Experts of a small language model.
Size: 9 layers, vocabulary 2496, 8.77M parameters.
Below are experts of layer 2 (counted from 0) of a mixture-of-experts language model. Rows are named router (the router's row for the expert), gate (a neuron's input weights, with its number), up (a neuron's input weights, with its number), down (a neuron's output weights, with its number) and show model dimensions 80-159. Each number is 128 + 24 x the weight over its row's rms, rounded and kept within 0 to 255.
After each expert's rows: a language model's description of what the expert responds to. This comes from a sample of Wikipedia text that the model never trained on.

# expert 6
router [106 122 175 117 149 126 138 106  69 161 160 129 118 152 112 145 113 101 162 103 162 160 138 166  98  89 100  86 139 147 133 119 125  91 148 109 163 133 120 166 125 125 177 139 108 121 136 147 140 139 133 107  87 152  88 164 126 132 117 119 110  90  94 133 112 159 132 106 107 108 146 129 132 116 142 108 110 172  98 119]
gate0 [134 107 160 147 131 140 141 176 108 113  79 119  92 135 152 146 111 109 116 103 117 159 137 164 116 107 112 123 140 175 122 123 111 110 174 122 158 130 107 119 159 191 128 145 114 113 160 150 165 124 150 122 113 128 129 128 123  90 120 163 161  75 144 109 131 149 155  79 135 146 128 156 132 109 133 126 138 187 170 123]
up0 [ 98  95 123  81 134 103 141 116 114 108 128 109 162 137 132 138 106  85 119 118 145 133  73 133 132 152 171 139 104 145 108 161 157 160 145 103 148 123 103 137 107 153 129 121 125 137 134 147 149 107 149 124 141 125  99  83 188  92  88 142 100 121 120 132 105 180 116 146 134 152  92 102  95 135 112 147 167 142  97 107]
down0 [103 146 149 144 147 135 130 159  87 132 100 152  84 140 160 132 110 142  98 105 132 120 132 100 150 119 118 145 130 116 145 110 155 126 145 185 143  89 163 136 129 131 177 119 133 122 131 161 126 139 127  84 137 116  99 138 121  72 141 115 113  91 127 100 147 128 124 141 145 113 116  39  93 146 151 117 122  98 140 124]
Description: Word-initial prefixes and early syllables like pro, com, pre, def, app, plus M-ary, Opp-osition, Dep-artment.

# expert 5
router [130 105 163 128 102 140  86 105 143 168  90 119 136 159 133 128  80 105 149 142 150 136 101 140 129 102 138 136 139 168 108 137  99 107 130 133 151 142 137  92 113 105 142 140 169 101 106 123 143  97 156 143 119 129  76 106  93 169  70 154 181  94 108  81  83 168 165 150 121  97 114 116 132 143 160 125 141  98 122  88]
gate0 [172  88 154 156 120 145  95 151 166 133 160 109  87 127 108  95 113 139 128 140 128 157 127 110 118 143 139 152  95 108  95 108 135  95  91 167 133 108 122 175 169 148 148 144 101  88 105 186 158 101 144 117 126 118 125 149 117 116 130  84 116 115 109 125 161 194 143  98  99 128 121  88 136 118 117 120 140 115 146 127]
up0 [148 119 110 155  87 132 137 101 185 146 110  80  82 102 135 154 150 134 128 125 114 155 144 137 127 137 113 161 145 146 102 115 119 140 164 144 105 125 141 148 172 148 129 118 147 126 107 120 105 127 144 121 182 128  97 129 113 165 101 136 129 110 111 138 153 108 100 158 133 132 171 122 111 146 170 132  84 140 143 180]
down0 [139 125 124 149 167 129 127  93  99 140 137 185 136  95 149 134 121 118 181 138 113 127 150 127 157  57 120 116 147 120 126 123 124 158 157 121 134 134 141 162 107  90 109 118 141 150 144  97 148 141 132 122 112 120  92  89 109 111 104 128 104 132 185 138 102 149 173 106  80 119 104 145 124 154 135 138 118 129 136  89]
Description: Short letter pieces inside words, often after an initial consonant, such as h-ar-sh, w-id-th, Glam-or-gan, Sharm-a.

# expert 0
router [ 93 139 125  45 111 145 102 167 140 161 105 135 145 189 149 119 174 139 162 108 121 128 150 142  66 133 146 146 137 151  93 107 133 134 143 109 134 124 140  87  87 105 106 112 152 137 108 154 103 126 120 127 122 111  94 149 137 121 121 116 115 150 139 126 116 131 170  99 155 157 120 142 120  94 144 139 133 156 103 134]
gate0 [ 91  99 102 123 118 141 105 151 139  88 104 101 152 132 107  94 131 145 115 119 135 146  85 143  88 126 110 117 112  87 141 114 130 128 190 124  84 115 116 124 130 115 170 106 132 122 126 131 128 104 154 131 126 134 144 182 125 131 165 133 108 134 147 154  95 116 126 100 111 111 111 142 156  80 145 135 148 132 140 147]
up0 [187 153  94 137 136 130 102  86 103 101  84 112 114 152 147 139 135  98 106 111  92 147 142 138 132  90 132 110 110 149 119 101 133 104 144 156 140 143 137 124  90 120 135 115 136  74 115 126 124 166 145 132 166 116 145 142  99 115 173  99 119 113 129  97 123  96 145  92 144 162 152 123 119 148  95 147 124 117  94 112]
down0 [129 125 167 141 157 129  87 126 122 164 142  93 146 109 146 145 103  81 128 147 116 170 142 138 128  99 138 131 172  92 137 117 120 150 102 119 131 135 127 143 119 134 141 107 158 156 119 109 147 117 115 133  88 130 143 142 132 175  71 148 114 134 129 109 140  97 129 144  64 145 121 185 164 130 131  78 100 138 132 111]
Description: Short word-piece fragments inside names and rare words, especially g, N, i, z endings, as in Nig-g-a, ESP-N, Cinc-inn-ati, Kawasak-i.

# expert 13
router [151  92 129 134 135 116 133 118  83 140 149  77 146 130 114 154 123 132 116 148 137 127 106 168 107 112 135 110 161 122 143  89 127 163 132 110 102 147 172 169 149 126 129  91 125 115 120 123 107  99 129 118 129 141 114  86 118 140 126 127 138 133 104 117 118 113 129 148 131 111 170 126 130  77 179 121 162 107 129 131]
gate4 [168 109 122 111 122 170 171 116 119 134 161  89 167  89 131 152 103 132 130 153 116 153 103 135 101  99 141 193 150 151 120 148 182 113 112  71 142 133 169 101 122 166 130 127 133 125 116 127 122 117 116 123  99 141  43 147 118 142 155  87 156 105 106 111 118 136 150  88 132 104 123  85 126 125 106 130 152 122 128 122]
up4 [117 107 115 128 155 114 126 147 119 136 149 147 111 110 125 104 107 107 136 113 160 120 108  89 116 120 109  54 150 188  79 133 105 137 117 170 133 117 109 156 107 149 105 136 109 166 154 138 110 130 152 118 157 144 161 108 142 123 148 112 119 105 127 141 122 137 118 130 132 133 133 113 137 112 132 106 111 136 112 107]
down4 [116 122 149 124 124 180 193 155 111 108 138 145 126  76 150 153  87 113 169  95 178 158  94 165 149  77 150 105 139 153 131 135 109 116 132 128 143 185 133 113 102 148 130 129 148 152 119 124 139  97 105 124 106 122  95  98 124 117 146 123 139 129 137 119 113 153  99 119 127 117 136 120 100 145  98  79  90 124  98 130]
Description: Function words of, in, to, and, for, by, with after verbs or nouns (went on to, directed by), plus -ing endings.

# expert 1
router [134 181  95 128  94 134 128 143 153 131 172 100 134 140 153 114 143 117 156 140 125 112 126 157 102 118 103 144 128 131 119 101 141 139 130 121  95 124  89 109  56 114 107 150 158 147 134 122 133 117 155 144 109 169 142 127 129 122 108 127 100  95 160 119 134 126 152 148  65 123 149 106 143 149 149 119 131 149  63 108]
gate4 [ 94 125 108 222 132  97  94 106 152 108 102 101 128 118 121 134 131 111 133 124 118 203 103 124 103  92 120  90 143 144  96 132 126 112 121 162 123 139 116 162 133 165 154 121 140 114 162 149 123 130 136 113 165 109  93 141 151 141 121  98 145 104 119 133 141 149 149 160 153 126  78  84 123  96 116 116 116 112 120 123]
up4 [ 74 137 153 142 117 154 171 151 127 149 132 162 120 139 113 158 101 101 151 153 124 131 135 130 106 183  95 171 160 159  97 124  95 124 183 117 137 151 135 114 102 157 152 123 126 162 118  93 144 126 122 184 132 163 140 132  87 102 116  88  88 117 106 124  88 116 160  89 114 151 113 139 101 164 117 148 148 147 129 115]
down4 [148 142 113  94 113 153 103 106 135  96 141 121 170 128 121 122 153 107  96  90 153  85 149 114 134 149 154 110 132 145 106 176 162 150 139 107 131 137  93 147 155 134 164  72 116 132  62  76 150 149 127  80 109  78 128 127 120 105 109  80 124 107 100 133 121 132  92 109 127  92 120 146 131 130 108 118 140  78 136 133]
Description: Dash bullets opening infobox or list lines after line breaks (Personal information, - Full name), plus closing parentheses, table pipes and brackets.

# expert 8
router [139 101 115 150 113 170 109 108 138 142  84  95  84 161 144  91  92 124 131 152 147 134 131 149 134 110 134 141 199 122 143  83 120 159 120 134 141 113 141 116 118  79 146 173 133 126 110 129 121  89  91 124 110 180 147 138 127 185  88 137 125 134  88 134 140 120 133 147 106 142 165 149 159 106 130 129 151 133 153 166]
gate4 [115  68 175 121 135 149 110 140 152  93 136 139 108  79 117 155 108 132 135  95 146 167 137 114 166  99 127 164 147 153 144 137  91 115 141 121  99 125 120 112 104 106 145 102  80 111 113 123  77 135 134 140 159 167 118 100 117 108 117 131 131 128 120 151  98 122  62 166 101 185 120  98 123 122 173 124 121  86 142 134]
up4 [118 115 159 132 153 151 125 126 137 122 135 127 131  80 123 124 100 125 124 114 109 160 129  98 169 136  98 161 116 150 170 140  87 158 157 109 124 142 167  71 125 144 146  90 105 135 150 125  93 123 145 100 157 161 167  95  92 133 104 118 129 116 151 144 133 140  73 151 126 137 131 158 125 105 156 136 109 130 172  97]
down4 [158 126 129 145 157 129 120 178 123 112 119  89 109 115 110  97 142 133 135  95  99 134 161 117  98 120 106 166 123  91 172 148 132 136  95 136 179 107 119 125 120 132 157 148 116 120 148 157 126 108 154  86 117 165 138 153  94 155 113 148 107 143  63 145 117 137 155 130 129 129 136 146  96  84 139 165 120 125 125 115]
Description: Determiners and possessives like the, a, his, its after prepositions, and the pipe separators between cells of wiki tables.

# expert 14
router [115 159 137 123  99 125  80 128  93 150 145 138 101 121 114 130 111  82 162 106 123 144 124 181 140 106 143  98 152 146 138  84  94  93 135 121 123 158 151 109 112  92 157 139 151 126 153 155 136 102 171  80  96 139 140 125 133 154 151 104  96 129 152 146  93 141 149 134 122  81 132 140 142 129 123  85 129 159 136 122]
gate0 [ 75 127 147 184 158 116 131 154 145 141 159  92 131 112 144 151 128 137 135  93 125 149 158 130 141 127 105 107 182 130 159 143 132 148 132 124  92 134 127 134 112  95 145 113 133 128 131 142  95 118 105  98 128 147 140  86 132 110 128  89 195 164  98  94 126 147 135 146  93 108 123 147 118  99  86 114 101 140 147 156]
up0 [ 72 157  91  66 103 129 136 121 118 119 104 163 137 117  85 117 129 119 159 144 146 164 148 152 136 139 142 145  96 119 105 113 156  99 133 145 143  76 121  93 129 133  88 155 124 116  94 186 105 138 146 143  95  96 125 167 121 143 109 138 133 145 104 100 158 132  79 130 155 177 116 132 101 180  96 137 162 108  97 130]
down0 [110 127 140 137 131 121 113 101 126 120 128  92  47 135 103 119 116 126 153 133 111 122 142 126 151 109 172 119 116 132 123 113 131 135 138 115 163 110 143 178 167 163 101  97 130 110 122  86 174 140  93 153 114 165 155 113 132 157 152 112 114 142 142 100 128 127  96 106 147 127 112 137  87 114 128 115 145 151  90 127]
Description: Capital or lowercase consonant pieces like M, B, K, V starting words, and the next chunk after b, as in b-om-ber, b-idd-ers.

# expert 9
router [132 139 162 132 137 137 134 172 162 104 155 112 136 114 114 115 136 123 158 145 127 141 117 153 139  82 124 138  96 151 115 120  64 108 122 125 138 152 126 148 101  70  94 150 132 135 116 143 112 130 119 118  83 176 125 131 124 156 137 161 115 128 129 107 129 114 123 133  66 140 149 124 129 106 186 118 160  81 143 108]
gate0 [145 110 130 113 109  73 185 130 139 155 128  92 113 127  95 129 137 108 146 142 154 108 126  66 165 140 118 129  71 147 137 125  94 141 146 101 116 112 140 131  95  89  93 125 123 139 158 102 144 164 132  78 163  95 161 137 156 114 127 150 116 151  85 175 138 134 143 134 138 146 129 131 164 121 146 118 141 123 157 118]
up0 [142 129 126  91  87  84 146 117 114 138  91 114 122 124 108 125 120 143 149 139 158 110 142  88 112 115 125 142  98 135 103 149 131 130 143 109 112 125 117 149 131 129 102 143  99 124 152 136 164 156 147 104 140  77 140 126 124 118 163 178 139  83  90  96 139 125 182 119  75 136 146 157 134  79 107 126 181 120 161 137]
down0 [140 138 111 133 146 130 100 111 101 118 119 174 133 142 119 161 143 155 122 119 117 142 122 113 114 123  81 159 114 127 158 154  80  69 117 128 131 107 134 144 148 147 104 133 127  95 130 147 136  94 133 129 109  99 135 131 125 160 165 168 128 161 129 164 177 150 111 113 112 104 126 166 120 159 124 146 103 122 119 119]
Description: Commas within sentences before and, which or including, plus abstract noun suffixes like -ation, -ness, -ical, and words like art, music.

# expert 7
router [137  81 147 137  91 140 103 112 156 118 132 129 115 117 153 136 131 102 154 138 177 121 107 137 125 114 127 131 141 105 128 123  94 159 133  97 131 132 112 113 102  70  95 177 116 127 116 143 137 143 115  78 124 150 109 152 128 146 140 127 122  95 109 163 133 131 130 147 121  79 168 131 131 131 163 105 134 110 128 100]
gate0 [103 101 140 128 124 112 122 118 100 127  99 103  98 149 158 132 100  86 150 159 172 130 127 133 129 136 115 107 155 160 127 167 120 112 120  96 120 154 193 134 111 122  86 143 117 137 121 153 126  81 135 105 131  99 108 145 145  71 154  94 136 123 140 136 127  89 119 161 123  94 190 141 128 113 128 121 112 136 144 149]
up0 [202 123  90 137 115 112 126  93 116 138 127 145 131 171 123 114 106 109  97 114 154 146 125 165 153  84 134 108 100 137 152 106 160 148 112 112 167 162  77 146 108 175 125  68 116 165  79 164 129 149 121 141 130 178 162 133 144 112 102 146 107 116 138  99 127 137 118  92 139 125 116 147 129 152 142 160 104 154 128  98]
down0 [ 89 171 189 134 148  93 135 127 133 114  90 133 144 114 122 158 132 134 133 146 139 118 107 115 137 118 129 163 110 117 135 157 107 105  82 102 128 122  98 102 114 117 129 120 155  97 157 123 128  95 104 127 104 105 116 118 130 132 152  82 127 123 134 141 135 130 160 110 111 143 152  88  50  93 144 107 127 149  85 105]
Description: Sentence-ending periods, abbreviation dots (Ed.D., subsp.), and colons after infobox field names like Coordinates: or First air date:.

# expert 11
router [145  84  91 111 127 143 106 166 119 138 127 110 153 118 127 119 110 112 134 137 177 142 181 186 150 110 153 146 144 130 129 124 144 101 110 116 120 201 110 160  99  83 127 128 141 139 176 129 174 125 140 125 119 145 138 106 160 149 151 105 148 111 134 142  91 121 128 142 127 107 135  99 177 151 159 101 115 131 105 176]
gate0 [169 146  94 155  87  97 122 127 119 108 145 115 160 119 112 141 143 131 121 163 152 164  92 127 138 154 138 154 135 128 103  78 128 114 105 120 120 125  87 127 124 151 113 132  81  85 175 115 145 145  68 100 131 147 155 117  83 125 110 132 103 123 152 160 113 156 153 166 127 115 142 141 164 156 106 170 109 140 118 148]
up0 [122 129 136 133 119 157 119 155 108 108 115 161 152 119 162  99 118 151 142  91 109 171 130 151 107 101 103 101 149 148 168 150 159 120  87 139  96 138  51 127  81 118 164 154  76 124 156  94 128 115 133 146  96 125 107 140 118 142  83 151 108 143 136 123 132 108 103 112 135 143 113 163 141 115 120  86 132 152 126 133]
down0 [143 131 122 150 119  94 108 133 138  74 128 118 116  84 119 179  95 128 140  97 125 142 110 107  96 124 151 132  67 114 134 111 102 126 111  89 113 189 114 138 122 154  81 102 137 130 113  89 134 130 149 130 123 107 113 123 144 107 143 101 158 108 115 127 146 111 103 130 142 162 133 107 117 112  89 130  98 118 111 135]
Description: First pieces of words right after an opening quote, parenthesis or dash, such as "only, "another, plus the name ending -on.

# expert 15
router [ 55 137 140 125 143 112 134 108 111 112 166 114 138 127 144 107 137 114 152 129 181 143 115 140  87 143 123  87 171 115 136 129 127 104 171 112 141  90 103 136 123 106  96 147 111 119 100 121  75 137 150 156  59 154  93 115  73 121  86 146 125 146 105 107 134 148 127 133 155 129 126 139 106 139 216 139 165 144 128 110]
gate4 [ 99 132 116 108 164 121 144 142 145 111 155 125 136 140 142  53 149 111 153 135 125 159 170 143 116 146  96 133 169 127 127 144 136 108 163 148 116  92 153 130 128 117 108 105 137 112 146 183 131 118 133 127  93 112 126 146 111 113 128 174 101 106 145  94 132 128 173 116  61 116 145 107 107  64 135 135 141 140 136 138]
up4 [ 91 122 127 117 106 149 123 118 158 104 140 143 147  88 126 144 141  89 109 105 118 133 116 111 127 122 139  90  95 140 136 112 130 153  72  95 166 126 158 109 131 108 172 117 135 114 131 113 137 133 142 127 176 107 109 132 135 157 116 103 155 148 118 170 115 105  92 136 161 116 106 111 123 138 136 140 168 125 136 125]
down4 [120 167 160 122 117 115  74 111 137 125 117 151 140 135 141 146  82 176 106 145 162 123  70 117 151  78 164 150 120 116 114 131  93 112 104 136 126 165 113 112 126  82 174 138 118 157 142  82 156 155 141 153 152 102 111 163 115 156 151 142 151 159  80 170 107 136 111 100 162 175 123 126 118 149 111  92 109 115 152 147]
Description: Single digits inside years, scores, vote counts and statistics, mostly in tables, such as 189-6, 201-5, 72-0.

# expert 3
router [104  92 151 140 141 123 102 129 120 163 117  78  92 127 151 145  96 106 108 169 153  69 114 135 128  79 128 105 146  91 130 131 130 152 123 106 132 107  88 183  86  77 126 154 146 108 119 141 111 103 169 159 121 198 164 130 145 142 125 133 151 137 133 107 122 138 122 136 145 112 147 133 151 153 119 148 142 133 106 146]
gate0 [169 115 111 117 106 139 189 101 138 175  94 132 168 122 111 137 152  96 104 139 145  87 177 145 101 119  96 140 128  87 141 122 128 130 136 107 165 107 101 163 116 128 109 123 123 155 107 117 125 124 151 156 163 138 100 140 114 158 122 117 172 127  92 141 160 177 128 114 154 108 164 112 121  76 147 137 115 145  59 118]
up0 [127  97 100 103 128 116 159 145 121 136 133 124 159 135 101 110 116 130 151 110  93 104 113 131  88 137  66  89 118 135 129 138 141 130 143 150 144 107 171 157 124 195 122 150 147 145  94  58 165  89 119 136 175 129  99 117 114 131 138  92 177 153 120 127 129 163 144 125 141 111 180  95 121  99 100 121 147 138  53 115]
down0 [130 131 128 135  87 140 102 141 157 113  92 164 160 128 151 160  74 137 127 137 134 132 100 166 129 119  89 139  97 113 125 118 147 141 119 136  95 147 129 132  92 148 154 121 172 114 111 110 134 128 142 139 118 141 136 133 130 115 198 157 187  89 142 135 111 126 103 151  65 119 135 132 131 164 106 148 124 100 132 117]
Description: Forms of be and auxiliaries after a subject (It was described, is usually, has been), plus == and === heading markers.

# expert 10
router [143 140 162 144 132 170 130 153 161 132 104 124 102 157 130 127 143 111 120 164 120 151 121 127  99 134 120 124 119 132 101 140  69 159 127  90 147 190  97 114 134  56 101 123 122 196 173 123 146  70 102 123 122 134 144 109 137 154 130 148 143 141 135 130 145 114 129 134 133 126 135  66 130 114 115 126 139 120 103 107]
gate4 [137 151  93 148 132 130 131 186 169 126 180 100 154 119 121 120 105 123  99  96 129  89 112 148 115 111 117 142 158 161 118 124 134 172 180 153 105 104 116 148 100 150 131 114 109 125 121 154 126 150 114 135 155 187 112 128 145  86  85 138 132 133 116 162 130 147 112 124 173 129 142  73 146 127  87  98 138 110 137 130]
up4 [104 128  84 146  87 165 131 129 154 107 195 121 165  90 165 133 129 133 107  98 124 148 181 144 134 149 147 116 110 155 145 146 128 131 190 148 104  95 107 159  78 126 115 110 105 150 111 137 141 115 149  94 141 156 108 119 171 104 120 161 136 135 119 178 101 146 126 146 193 150 116 117 140 130 144 119 130 123 104 114]
down4 [155 153 145 145 127 131 137 140 137 176 149 110 133  89 149 128 138 153 134 132 140 138 111 156 123 130 162 135 123  82 132 103 144 153 140 157 166 135  99 120 107 130 133 123 132 138 134 144 181 160 129 112 108 134 107 137 141 104 112 134 190 155 104 118 125 113 105 104 178 137 133 109 127 104 149 169 111 108 110 161]
Description: Bare space tokens before digits in tables, scores and coordinates, plus opening parentheses, dashes and hyphens, as in W 68–63.

# expert 4
router [125 113 103  64 149 124 115 120 125 117 149 138 106 103 126 137 121 131 161 112 142 129 123 135 115 101 122  99 128 135 123 133 148 124 178  87 143 151 162 155 130  95  77 146 144 136 114 147 106 147 108  92 102 129 130 156 158 126 122  95  99 109 150 190 116 114 148 145  97  99 174 125 159 163 174 126 137 147  84 121]
gate0 [159 168 113 125  94 123 148 160  86 154 144 127 153 143 106 118 139 100 129 158 135 119 135  90 133 118 130  91 159 115 151  99 123 102 142 142 178 127 149 103 131  86 172 136 144 151 146  99 114 122  95 137 109 117 132 137  99 137 111  79 100 122 141 145  87 143 106 111  98  90 129 108 106 144 152 139 149 113 117 125]
up0 [131 121 158 131 124 116 127 147 145 122 156  88 129 138 136 148 108 107 129  92 114 128 123 147  82 122 141 110  87 145 118 179 117 138 137  97 123 156 135  98 104 124 123 146 104 128 146 185 127 151 166 143 151 123 177 155 144 124 132 122  89 147 174 167 150 145  97 156 126 142 142 104 169 105 106  97 131 105 171 112]
down0 [ 94 170 121 102 136 109 184 141 126 119 113  95 107 112 107 157 127 100 114 151 141 127  99 156 118 122 157 137 130  76  96 160 115 125 132 145 118 151 123 128 149 112 140 144 122 140 148 129 160 163 148 115 119 156  94 127 147 118 101 129 144 139 122 129 107 108 130 127 132 121 129  99 108 161 148 172 124 119 132 100]
Description: Inner syllables containing r or following a vowel, such as U-r-uguay, al-re-ady, pro-per-ly, Sup-re-me, Lieuten-ant.

# expert 2
router [ 59 130  99  97 118 117 104 166  87 156  97 128 136 168 101 145 135  93 128 122 161 135  97 138 152 108 159 124 138 154 135  97 148 131 127 132 105 133 143 136 118  91 126 139 113 159 146 139 152 102 151 143 109 153 148 163 114 114  90  97 118 116 110 106  91 136 132 100 159 138 146 117 154 149 184  94 151 164 128 146]
gate0 [142 141 126 182 168 137 165 116 154 156  78 160  97 151 134 134  88 128 117 120 119 132 133  93 122 172 151 142 168 148 113 105 161 155 158 111  98  95 120  95 143 147 147 105 143 171 107 121 128 158  67 144 120 158 122  98 156 132  84 160 141  86 110 160 123 153 120 101 166 100 188 124 119 130 132 137 139 106 150 135]
up0 [ 82 128 126 113  92 141 170 164 159 146 121 108 110 137  62 147 160 137 122 127 127 174 155  92 157 136 130 166 119 170  89 119 104 130 155 116 122 131 141 126 128 120 163 137 121 116 128 120 162 168 154  90 175 130 130 140  77 132 108 113  96 130 103 123 137 138 165 122 105 130 161 130 119 145  95 104 122 160 136 138]
down0 [155 140 178  97 133 105 141 131 134 139 102 130 142 142 110 132 103 154 149 133 126 140 163  98 137 162 174 134 151 132 199  88 174 102 110 109 114 115 124 126 126 113 105 153 157  99 137 134 112 104 128  87 145 138 180  81 177 121 105 131 156 123 112 111 180 116 129 108 141 127 142 167 136  92  98 146 123 104 151 109]
Description: Opening syllables of proper names and words after a capital letter, such as De, Phil, La, Ste, or L-ic-ense, N-int-endo.

# expert 12
router [125 111 122 111 103 148 110 126 105 160 114  98 156 127 149 159  94 133 155 118 176 138 107 116 124 120 139 123 124 169 141 106 107 135 122 123 135 155 129 155 124 123  79 133 128 125 146 141 136  97  85 117  81 128  87 159 117 104 115 109 105 126 142 140  90 153 135 129 117 124 106 108 120 147 130  77 155 114 114 100]
gate4 [115  92 125 133 108 145 113 173 139 166 101 123 147 142 117 126 129 157 153 135 167 101 130  88  61 131 114  97 147 102 103 112 127 159 134 115 158 139 130 148 126  85 126 143 143  87 135 151 137  83 130 136 137 149 152 159  93 107 144 131  88 160 145 147 102 127  81 165 163 145 123 130 123 131 162 121 166 127 141 141]
up4 [115 121 136 120 147 140 107 137 144 156 102 131 140 114 106 169 151 152 171 108 128 139 120 106 106 116 155 106 114  91 129 163 151 114  66 108 192 140 130 112  62 112 140 116 143 103 124 147 158  65 107 144 123 131 143 129 128 145 114 111 123  85 166 149 105 142 116 132 130 122 110 141 131 131 154 142 150 136 125 129]
down4 [147  93 136 103 139 121 130 103  95 108 139 130 107 113 136 141 177 144 136 112 113 170  90 136 154 136 155 136 146 104 134 159 113 161  97 105 125 104 139 133 100 111 147 106  97 100 113  96 125 176 127 112 117 139  72 147 136 150 182 123 147 162 167 102 153 138 145 155 123 114 136 147 144 130 142 112 158 147 160 153]
Description: Later chunks completing a word after its first letter or two, like s-ight, D-air-y, e-ight, p-aint, Res-earch, b-irth.